Below are experts of layer 9 (counted from 0) of a mixture-of-experts language model. Rows are named router (the router's row for the expert) and show model dimensions 240-319. Each number is 200 + 20 x the weight over its row's rms, rounded and kept within 0 to 999.
After each expert's rows: "gets" lists some tokens that make up at least twice as much of what it gets as of all text. This comes from a sample of Wikipedia text that the model never trained on. Tokens count by the router's weight.

# expert 7
router,192,209,208,189,170,209,204,212,165,183,235,208,204,203,229,145,203,174,198,233,194,240,236,190,211,172,198,195,254,190,188,215,200,200,218,218,181,234,210,169,203,146,185,203,193,167,209,197,196,192,209,203,197,183,245,193,222,185,179,195,192,243,170,142,183,209,209,226,199,167,163,226,223,213,202,223,228,209,188,197
gets: "1 ", "0 ", "2 ", "5 ", "3 ", "4 "

# expert 26
router,202,208,182,250,165,218,207,203,184,217,187,178,227,221,225,205,187,192,220,230,190,222,225,216,203,159,200,198,246,184,200,196,200,219,188,211,195,179,201,210,182,173,203,174,221,196,213,185,176,199,221,204,216,212,229,209,224,185,216,198,202,204,208,163,176,198,195,203,200,193,184,204,220,217,199,262,181,199,195,182
gets: "1", "2", "3", "S", "4", "t"

# expert 1
router,194,224,205,222,183,199,213,196,171,195,215,184,247,188,200,181,174,189,246,226,176,243,210,217,198,181,198,204,224,180,197,176,191,195,221,207,207,214,194,152,187,171,194,190,178,184,203,171,206,196,227,217,221,162,177,209,229,209,211,194,199,228,203,176,178,223,198,230,211,189,187,182,212,217,193,207,213,203,219,222
gets: "was ", "is ", "to ", "he ", "were ", "his "

# expert 10
router,228,201,176,226,210,215,227,212,183,209,192,191,215,230,208,194,199,225,232,220,170,216,219,204,205,190,214,180,212,202,202,197,199,182,206,197,190,210,196,174,169,172,203,227,207,185,233,185,219,202,225,201,192,159,177,241,185,170,196,204,203,183,197,194,196,207,231,211,195,197,170,199,190,242,167,214,222,208,184,178
gets: "==", "\n\n", "===", "| ", "|", "."

# expert 27
router,179,193,211,199,172,231,231,199,187,230,203,193,220,223,232,202,196,206,188,220,209,232,223,207,184,212,216,187,223,162,219,212,198,168,227,205,225,220,225,187,184,177,219,190,194,184,185,149,219,200,208,229,220,197,200,245,210,187,196,190,191,186,190,176,164,204,201,196,185,156,198,234,215,222,212,241,201,180,207,168
gets: "–", "\n", "| ", "°", "-", "′"

# expert 4
router,201,186,198,229,191,227,255,177,199,215,222,201,217,198,236,181,179,213,231,215,183,238,215,211,197,178,204,200,222,210,220,199,192,217,207,232,202,186,203,175,182,234,208,216,196,187,214,177,211,211,206,228,206,180,230,221,250,192,197,181,175,180,200,138,184,197,215,221,163,169,170,211,217,220,214,251,208,203,182,171
gets: " ", ") ", "0 ", "% ", "1 ", "2 "

# expert 0
router,211,228,174,226,200,216,238,205,204,217,215,147,231,234,251,202,182,206,191,242,209,215,225,215,216,191,195,205,202,180,208,183,202,208,237,184,198,220,203,178,201,204,227,218,203,210,224,193,187,199,219,192,195,196,216,203,210,191,179,206,183,192,201,153,174,215,206,203,241,200,181,224,241,214,213,200,239,184,189,180
gets: "201", "200", "202", "199", "0", "5"

# expert 21
router,196,203,203,219,185,199,228,174,172,215,223,187,215,196,210,190,203,217,217,228,223,214,202,195,213,199,212,208,219,185,218,214,200,208,229,220,201,195,204,198,198,191,209,182,197,188,232,194,200,204,213,194,225,191,211,220,209,161,216,214,179,194,209,195,160,208,217,186,179,185,180,229,204,249,168,255,202,183,183,208
gets: "|", "| ", ", ", ":", ",", "("

# expert 17
router,205,228,173,224,169,189,212,186,190,185,213,167,221,180,231,152,192,208,208,210,203,253,219,228,226,191,204,215,210,168,240,213,182,174,241,218,214,191,208,193,169,180,209,202,210,204,243,197,231,196,188,202,238,187,196,242,203,194,194,192,174,224,195,187,181,195,205,217,186,204,203,198,219,246,215,168,194,217,205,215
gets: ", ", "ers ", "es ", "ations ", "), ", "\", "

# expert 29
router,187,204,205,220,182,197,243,230,174,201,228,174,211,198,226,202,193,218,217,224,212,203,228,229,206,212,207,206,245,196,203,201,167,214,221,237,163,217,185,190,188,188,223,192,197,206,211,176,178,199,218,226,206,204,209,214,211,192,191,215,186,188,209,198,155,199,221,237,183,177,199,214,229,207,210,214,216,207,180,204
gets: "(", ", ", "as ", "\" ", "in ", "|"

# expert 23
router,204,240,182,227,194,206,207,207,154,202,215,180,211,174,214,194,187,223,212,187,164,191,222,202,213,168,207,214,220,157,196,197,227,193,223,224,183,209,201,154,145,205,203,208,184,194,232,179,214,202,214,204,219,194,188,229,216,174,200,190,246,210,188,154,197,189,205,206,190,197,191,206,201,241,199,223,232,187,188,193
gets: "in ", "of ", "and ", "to ", "for ", "by "

# expert 30
router,210,208,189,218,214,226,213,198,198,200,235,181,168,209,219,189,198,199,221,212,173,197,223,191,194,200,208,198,221,204,235,164,193,209,200,205,188,216,214,199,190,164,226,207,197,209,172,187,215,200,229,216,214,186,200,213,223,191,204,193,176,218,206,159,206,224,191,251,218,145,165,223,201,233,186,213,196,152,184,206
gets: "- ", "de ", ". ", "John ", "Mc", "• "

# expert 6
router,177,189,193,224,178,205,209,187,172,219,208,165,202,212,205,213,185,221,205,221,186,198,206,212,246,205,218,199,193,151,204,208,195,185,219,198,181,190,212,179,184,150,231,207,197,171,215,197,173,211,211,195,215,216,228,226,228,212,206,229,160,218,210,199,191,189,226,203,208,176,170,222,234,225,221,205,226,201,187,225
gets: "| ", "; ", "/ ", "won ", "$", "="

# expert 8
router,225,225,198,229,188,203,216,208,198,236,221,181,224,212,203,218,182,204,218,205,154,230,201,209,207,165,225,223,216,205,225,186,200,187,234,182,201,203,207,208,189,197,197,192,195,210,210,168,221,192,230,200,196,192,208,221,223,180,199,180,212,202,180,150,189,203,222,205,213,156,174,205,212,243,211,225,196,200,217,196
gets: "| ", ", ", "- ", ": ", "and ", "; "

# expert 2
router,218,197,161,242,208,206,220,200,166,207,205,208,222,189,199,192,191,206,235,195,189,207,226,191,216,196,210,198,207,162,218,182,211,198,218,207,217,217,202,152,175,180,220,234,206,177,187,200,216,216,215,218,227,199,209,207,215,192,179,174,186,220,184,162,196,226,186,202,210,187,189,214,195,237,205,233,222,205,211,227
gets: "the ", "a ", "The ", "s ", "his ", "an "

# expert 15
router,212,207,191,204,168,202,205,205,188,218,214,204,224,194,218,207,173,223,182,231,172,213,232,211,185,207,180,191,217,192,191,211,187,177,197,215,219,243,196,211,199,206,215,210,197,188,199,187,189,209,227,218,208,210,201,207,243,182,207,190,211,204,226,170,174,165,186,207,179,153,201,210,215,218,195,242,206,208,194,184
gets: ".", "/", "201", "202", ",", "200"

# expert 31
router,212,213,194,219,205,235,232,204,176,203,195,227,206,214,250,208,182,184,235,213,198,217,216,207,209,224,189,197,220,183,206,182,201,217,199,196,184,242,211,153,187,177,210,182,204,172,199,182,186,191,223,187,214,207,218,215,227,164,183,210,208,204,182,161,187,209,220,192,210,179,191,182,184,247,184,225,202,186,217,216
gets: "of ", "The ", "New ", "s ", "United ", "\""

# expert 25
router,196,181,156,210,210,209,198,225,198,214,232,154,196,200,193,180,152,194,216,216,189,191,211,222,212,193,211,199,216,232,184,207,223,223,205,199,191,195,221,159,205,179,204,216,197,190,235,161,186,234,210,224,235,179,229,217,254,173,214,197,188,209,192,170,166,222,219,201,212,153,191,223,239,236,202,243,186,224,204,200
gets: ". ", "-", "\n\n", "\n", "\"", "- "

# expert 20
router,212,223,207,188,211,196,223,215,180,193,226,186,211,242,218,190,193,199,221,206,223,223,222,208,213,196,200,202,204,177,210,178,181,201,196,204,253,235,198,197,189,193,199,187,194,188,193,185,197,221,185,218,223,180,227,225,212,200,206,186,195,203,212,188,191,199,250,204,203,196,146,207,202,192,224,230,179,180,221,229
gets: "\n", ": ", "; ", "|", "\n  ", "N "

# expert 24
router,193,195,171,234,205,222,227,218,200,202,198,148,211,225,207,194,161,183,218,233,194,219,213,173,197,178,227,226,210,202,213,210,234,206,171,207,214,220,191,174,189,167,217,219,211,176,223,183,167,204,192,235,202,224,209,215,198,183,190,186,151,214,197,203,189,220,223,235,192,167,165,194,218,239,225,222,198,187,183,205
gets: ", ", "that ", ". ", "and ", "which ", "but "